Weights of a small mixture-of-experts language model, trained from scratch on English Wikipedia.
Size: vocabulary 10916, 55.2M parameters.
Below are experts of layer 6 (counted from 0) of a mixture-of-experts language model. Rows are named router (the router's row for the expert), down (a neuron's output weights, with its number) and show model dimensions 0-255. Each number is 500 + 25 x the weight over its row's rms, rounded and kept within 0 to 999. Numbers have three digits each.
After each expert's rows: a language model's description of what the expert responds to. This comes from a sample of Wikipedia text that the model never trained on.

# expert 22
router:484477523530475475483441521480468482497456459459486541492487499502511492550567453494495524541502447501483496499471540495515533472461517503480502484488503513505469483523507453482498523460468479507474508504516470503472497519480478520467462532501485504510493470511446498457518481450488467473510486483519488482474473485506542484506491508498500486505512526498490485502519515503513525505501532501453490478474485513518525481508519450463518518465491526480480485516540458507512552529446525537544488505532511515481492481481480495498459419515548539492514490504502481504427502490519490491517519470504487466437433509499482514461520493497493490496534491496513521470514485539485518518507558506524488513507483506482549460508508497484529472498457524478495494490511502499479508516510493
down0:514482491483491487458454480531442516469492474507463471483478468478523509554536546532481515531514521506443478491493491516511517485480440482525497485472533508517510534467532519497507496499496501500521470505479473475505481496522538509487486532481523530506540497501509507525505515509483489472480513507485532492489471550473555479505533484493483504505481495497527517473499465487534478463498498452538519442503508474446503478540523461476487505470494508511523523513546506518467500488484479488536481493566506539494505515502492535523459492468485499453540523470492470506460512509523501531506523518480468503541475531489509483555538503551520479459472504510494481457502515526500449500521475531508530531533518499491507505477536483504464482532515528529460542467508504466512487477514519
What it handles: South Asian, foreign name pieces

# expert 19
router:506462460517562473519511524465503460514528493454538486441523518470505451539502495495477541461483552485491511538507459498509499478517501513472500542526492491483504481511501538459515513500458491489515498507488509500515519505460505497533491532441495466531503487471523513528496540504489485449477528499521509489515480495516494510503548540510544539504525522477499511498487477437534517518500470505483493464545496542481506471499469505502504499547484521522509468495522528482546485529499465514468530537489549520456464464499494490477519454480508497498479548478497506534487515554506502492520535475501498480518512501491462501512548486506501459498525510555500497535518512543541513484461539481530526528510530514484516475476512515479513507493496523517506494538559515516503484494516483
down1:529504496528493521489432524486498537510529534476526476457518484487512499477501527524526485526504504528468456536526512520515539452525536524508482489507483501520522480495520497513520493446503545481435528449478489516511496480474493549520511475524496492500500517519481465471529528551501461507481526495522492488504485525514517531501493463506460530486553476482534514506525550470551467495485513466514474524552518474511476499542486462502513481498512474495520503503510578473519471505541491538487505477461517472547506508497500487491468496469510509515516507493464531526452512539461515481489445511478503508512477518503488502509505512503454492542466477490477480532549480510457518492504509489540531444516458497493517474516489493491520490495525520503473473474516483482491510526530516
What it handles: Commas and separators

# expert 31
router:512541502482482513520552527495494517546495557494525477478529551527486524472491466516539510522510442459472503513506454511465547553468529534508497497480513491480484480530529516519503515524544514485463474517506499533526548517500497507475495494480485503490503537516521484478540531515512467461523516506543511530485505531498518522504497514525508533436463525523495511487502484502514455489497519506529498519496494498488522502526509518480469522500496491458507506506536536545513506475518493490498517547476492491511501461508530505452515504508520525465503515484495529512475516498493488483519453544471473529551461473498492475514465529467529519545503479479476554537528497480473513486460486522521483527503461498477466504465475503487443483504497499494563473513521489495490461515562516
down1:483527522535498474470513528523516534516501469492484418459488497501491513484499525503479454552461515505489481512467511521510508530478484495512534480495468529480514506484494531474533471477485510487505527521540530480487519537481480499523504529501459513487513509455516467529491496460484528478476480547515475506509474515508487507437469484473445514490525506453522541497557557514486533463494477490477516542521501496455524491523521530523451495547465487513483459484513527493527498537517477549509494512514504521523487509490507479472510492450488506501531487490501499468502486521498511488456514497512505493494477555541530528548493490466524480521491515518493479479489490486491502514487520449507500458481488477536479476516539483484512507439498527549470514549472516517504523480459508
What it handles: Common domain nouns

# expert 17
router:499484520509523490516510535518521486449476496496525535500504523493536492468486475519460522468536469462529530494484480490463462487498523498517495554509531484472533522496503461473532541520497500485456530501524533478500520485519499495491529512507501507480507521472480544554540490511513555502465526495474472510466487521533491507485521527499545452471480526533472470493527482512493486522484509492482466514476524513534472471508480533523532449521530484501502485508452473500482510515486524529513494518526539469532547463510528490479504513496501538529471472553491459483516483504503510529553498529539521524495529528468480479499538511523486526501514486527522466510542493454485518524496478529468499455490508544509535535505460499519473465473490509530493539458492485467490438518491499
down1:502470539495493537510489497488513531498479515542491483491516490506496509504489446489539496528512466532503516494478527488513455515480493535536484514493511513501489514542539474495505508516494484499457496493506514503514479496497511473509503479535534496438462505479495474519514478470505516485501551468469498457495486512515490497512462533482584554509491518505515481499508477461470509488512487519513503522466490512506526498477504463451493493526475478490504507482518479516459475527488522520450494529495527529495535486503525508504433452458504502509510492531486484478441571494530527511501482524463460507531494495493501485463559506474449527528504534521556510489471491523531494476537516505532539490520512530498474475504453479507473472475504509516518507499579529503502467510562495
What it handles: Determiners and possessives

# expert 20
router:498478500527482491530462526478507492457457473538470526495459492503482516511487500458493502495545460497480524482516541549484503472496447517462442499446487508496533522461518479506520512496508541524517514491518465491508505503513515483459500510517535474467485493528439535484458476525546509481475476523486500480511492481463494495520529515471425493481526474456508509459488488474530515492555477531511498501524515499550478461501500527477469504492518517484520547508539493518514481519487504462492487507538528481480528505503506500548504492500502474508479494491514471545486518464511535473477531487499465461462532541504503505523541535539511479508467501482514497481482520493503470506516523477532539488508505500551523528494542519541517488548503453463485536492472499483496486537502487
down0:515517499495511499495496509559515523495517583528475502499484472480515534520508494537475528468455445522457453466425507453494493500506546505487534491483461548509503521517509515491482510472502517464468516540509499482491488443472497498488502470507500482484498506507513488522521497475507466535593459468499535501482492513459516537510484507527489491547478500490514535554518483484515512490517497498449498527505483488465486507486500463499484491549503490506484498486490487474512469482471507467531486513525505470541522490502535503473521474503499499514500522522519468517476504411487518529467504511493531493540496524508530499498507522527500474466494483479475505497516507494458484547492510498442485522516493555473507470473524494467500472516477492493481505490481542513491458481510516
What it handles: Foreign name fragments

# expert 24
router:448524487506548451487505492485519517472506485444517502488496482503528499524519545533511510476483541527461466554502500514527504537495512512480470502533502509481524489512503503520491474512519474524503484503506533499520503531491547501508495488499472516517494499510518487497530508462472521439480494488458472510511478522532464529465512469474534481464532486526531524501512512531508490495522509512507511482498517489538508529520466505511530472549494429489527537483469465496482551523536453461460466495485504505479506491531500484535536526557525496507508515456482494472503491504492501502531539521522536478518439457540518510520514452474508476501471520484510481477468476516464518466453493499503527470525490522509513515475486473517513461554557463517521516514485496547514518521529504
down1:504510499520465494492471524501508471511528535532493483465504490472503516475537482497470518548454463536482489493503505495516479493513520485447467510503482509534533473489508492541479514525530526505498534475500519457503483504490473514502519455545507506456474488533480498535488501533520494505488472521485518502530495514491468452462527465501485514489535490457477514557500469485491449493564510511512472521494514524529506494478485468509495482531500515511487539491519475447503504489519517515494456515511467533491489535447511498497537518545514487522485484503520484474506492486473489481510521466523516454495519495502481525477488478486505506495443539499509492515565494515450521503514507469515553489463507504513530501526518444474541455528549447527456503487436503487500542472526471
What it handles: Pipes and to

# expert 2
router:497479463509506479520505513481510524507542506444469480528528513529496435508494492537504521531472489516520519526517486497555517505496520464510494518514481508511478514537526469505476527476520483482516497514482476508483511480449521498505506503531528487522504481486492528512475489492498476476539505514517572511495500497474508489576514510534563491495494508508537503528514464464473461493447507535526497530557499506483506524513483495497540514479496483455478479501467524504456517490476496505486424495477543550510471489514477528466529522495541504476491497512514523518471531503552500518494487481500499515501504510474459529501453496476527531533501489494501539536534460492482491486515498552488514475522488542460543521519481494506495527511570520517534497496515526494516549521535529
down0:511501565510477507535490502469469497484474516475510536512458496508524516491492521541513555503471533498512519510478495472492505498512454539474486529472522499461514510524470481449535500522478534490533479514492512507517520522510503511484510503490474524505464476533477487527504460491511469463533496524489501497512488497494536504476507495514449491496463475520531509529507478490508478481496514473477510488472505507510480485502504515538492494506527478438533480448498540487521483493471466486474510519481559427509499486529464528507500509505546483526489489450481467498497492505467462552495525522516480475474460529534468470563493526532461505512511464457530550486506448535486532461523473495480466453472551515500474513496512470537540492506462512500497522508503479502491534476484515
What it handles: Conjunctions and agent nouns

# expert 26
router:450533493483473464538531499546488495471514483487525464534475496528499502541470508509534515479495489499486470529485556495532501468512495520469478503482511482449497489509491510518505479543518480529511523501508480495476516505525516508451475489490458500530488505515519500526470495545507465501479529553489508539507540493489504517521526488501489542455471493471503529509486485465495497460513495516532497530512535475496503492554475554533489497506494492467522528446466532521486521517476488527505547482529527503489519445490513475470535510517506520466481513491514474547495554503503505511523499516512517485445521509535468521516482513511515547483456510457482500523523554448556454504478493480480533482516513481496467477500476540496534477529488465489513459473496479481531533518535517
down0:530520490480490477497486516489513428456474515493508536498512458507518506487459508515520574508562512483494504500514484552516476484473440498512481526462506501465520503516521480477503538515502488480541499488497522523511482484510516482470536460505503514484513516504548462558478474519511500485484495491505503508474480446497508506479529520467463523525513481480488463477508525476498490494511540508478454513494498487476529531478492527498476477502477548452466470479485499497477483460455474484512528507507456439487494484458499496518499516500447472438470536495485547530498506476534533482480508525504498493488523530515535529524533475468538494466454508514534491535468508474531480508495479502471480537514545535502463509463514507489512503528465479475490517491527496516490498511513536
What it handles: Sports tables and leagues

# expert 4
router:475462504490469501496566450490488516457537523481469485520480462486455527510464514473479487505505452494487552490493531543440478519475514517471471480464449526495481537536497479503532494560488502493484542489533517417480489459507481512467499540468500466480496481464469482524517526478480484494448503504496492519499482498506516482488473502473465517489496510466480530519482537505528480520494514565479488501480508501502512484509469498469490499529482498517514532518484497443487472468545498513503492481524472514461519514498528493547536534491474535525483497463491494511490547479511521508506492517499512495506482494461498495550487488503495479526510500492507486505551472499488466516461529499519493547451528481535472510533514496511481475464473460469482524511451504500502487508478495
down1:476479499539532485540475494507487496534498521565465486494562465484517464472545503527513486485465496488462463499518538571487481474527494492525488485509516474492461501481484538543472516493486506498469510518476479485464500523488489465487484496531483504473508539506496529533474504522497485463536500492507512516513483495536498533487474473499520445501485505462558452511453481540473519460520528524521492510534498500479483480487535528509504498482547454492525467528489509517485480524480530500525518526523457509480505548489529489459491461461488488520495510465499496493499506514531512431496511484465480505545504471477532503484510514509460480490489516506511498512527552487495470448501491550455518495565496470515539493483492501492461498503523515501530495508495511469513550506503492
What it handles: Capitalized name starts

# expert 28
router:555508511492478477544527525551485512485502526516503522505531489479514503510498466536496498496504457455478448480461480460526487535464564473486503488510491503489474505501488533490478533524547466472463509513541533523496483515526458497470478481520501505529488464451502562527498490499491474473478481481518513500477492521474492522532548494526512470500485515508488516561510459540495487522476534476460510487517533487467505536514491454533508562469520451496493473497455515466519478529496560518523501532492537484525529472488501472516524495511540457449462524491496538496495486512546488520546485515525477502494511456516501494478482448496539510508494474535511484482522479478495502522472501499489526497491478548461492500505501492476506486478489483502493488496537504501481525507530511
down1:512524472481516441529556512498542478499489502482448489481498523486507484519507475526483523481495484464499499548469467518487520502497517456490467484455520520501527479509480488497487483486514498495491564489511579478488483484492462501459498466495487510513480519472427470524508499494482502521492473503485483516500510528494489553481503511497485488539536527563495500535501471502510508514515468463474468493523476474532472456518463483500512483479499501593494501503438514508482527479536502528493499500528508498554536481526498494511482517484468489462511483484496531498553479537502510511519494486492498466482504487482547518440518486469532487505516486529495511487495514481479500502471515496473506524479519540527472534522453496495467489468471511477509434487496504502468470513459520
What it handles: Nationality and category adjectives

# expert 23
router:481521453469511486507503541484495478557538485502508493504526514526525492507522507499535473531514428466530494449500547489470494491518549533460530512510508462502497455502534499499535521508463524462499521506509464485469452499473549506512480506509543504469457542501506503462535490522517469473506550496500515476508516482505470480526495527507515493505496518490487494482452513492455486501511499528505490535479470510550502515479515448517501549516460479479489474525512479493461557476492445462534491463472497547492477481489504533512517498516532524507556534478452487512499496463532493487494462554478490482471503450506469499479487488486502486515517494473465495499501493520498558528506485507496503507483508527454482495506475528487515499514476498484502458484493553482483524505525492
down0:485505501518514490451480505492502477498529464482506509517486531514479493515535457556535495529486479541479517505501500526511505510512512474445498522458493486489499476521523488514544494480523449497519507530446492492480523465515508524488485534546457518438523473526503507510560469527513490476513494473514504483546499527499527475534477531482498477467514559494486537507503492499491468489554504511499512452531525464518509486450543542500509483513478472505513506499510544498470461499481542481501527493482502502461455529503517509475446494481558496514458514475490456517487532481506509511516475530534499476551536540465497488526464540481490497475565510471524526501501493500514506485496497510488526514489497498470476478462457501458504514535548488508491487492492503489496529502517453
What it handles: Noun suffixes and plurals

# expert 30
router:515492479486508462506530534552491526533505514478545467508495512508454531507517488506483498509469476486450482517497493467472506479485524518468521459547497528501464541494525516547562553509508443526449470524509510513481466497526471507524416510471498488526506497487498464522503533477488473513488484526504503544505477470477508507536482435548515454507476531486482495533468495530500479491519517501500517492507530506475486511520475477485544535446480449475470483511463510508542522519534502474486491485550545504475538504511509499457488534507489519513477519485495498495480538531509489544494502519493507488498481456490467526517466492514489485465500493456543471484486475502480464484468523495514507484496502500521502494461538501490517499523523485503517498476462470500545527494522490
down1:465544487470445497480479483495451513499542473506464465507505537505484509524467492474477508552530451522523492504456520508498459473488498524487470458476500538586524455512483516569498512511488507500499461472466458504526507490534493510531488510472512509501529516514466495478524464554461485509524510502536488484522493522478489486528500505470488486516492478509515505528477443518519497489520485532512532525505453527453467501469531488481459492533537505468495522471461493484485511508499479471507501456507548550527508501498509499493501544534482469516444487529498471495503492558496479490478471479499533487507523500518511514459479482499522528480483475509511472523521489517527497499532467467497546514510491515533520530509522522490465523502535503506533483501488529486485456480516503
What it handles: Capital letters in abbreviations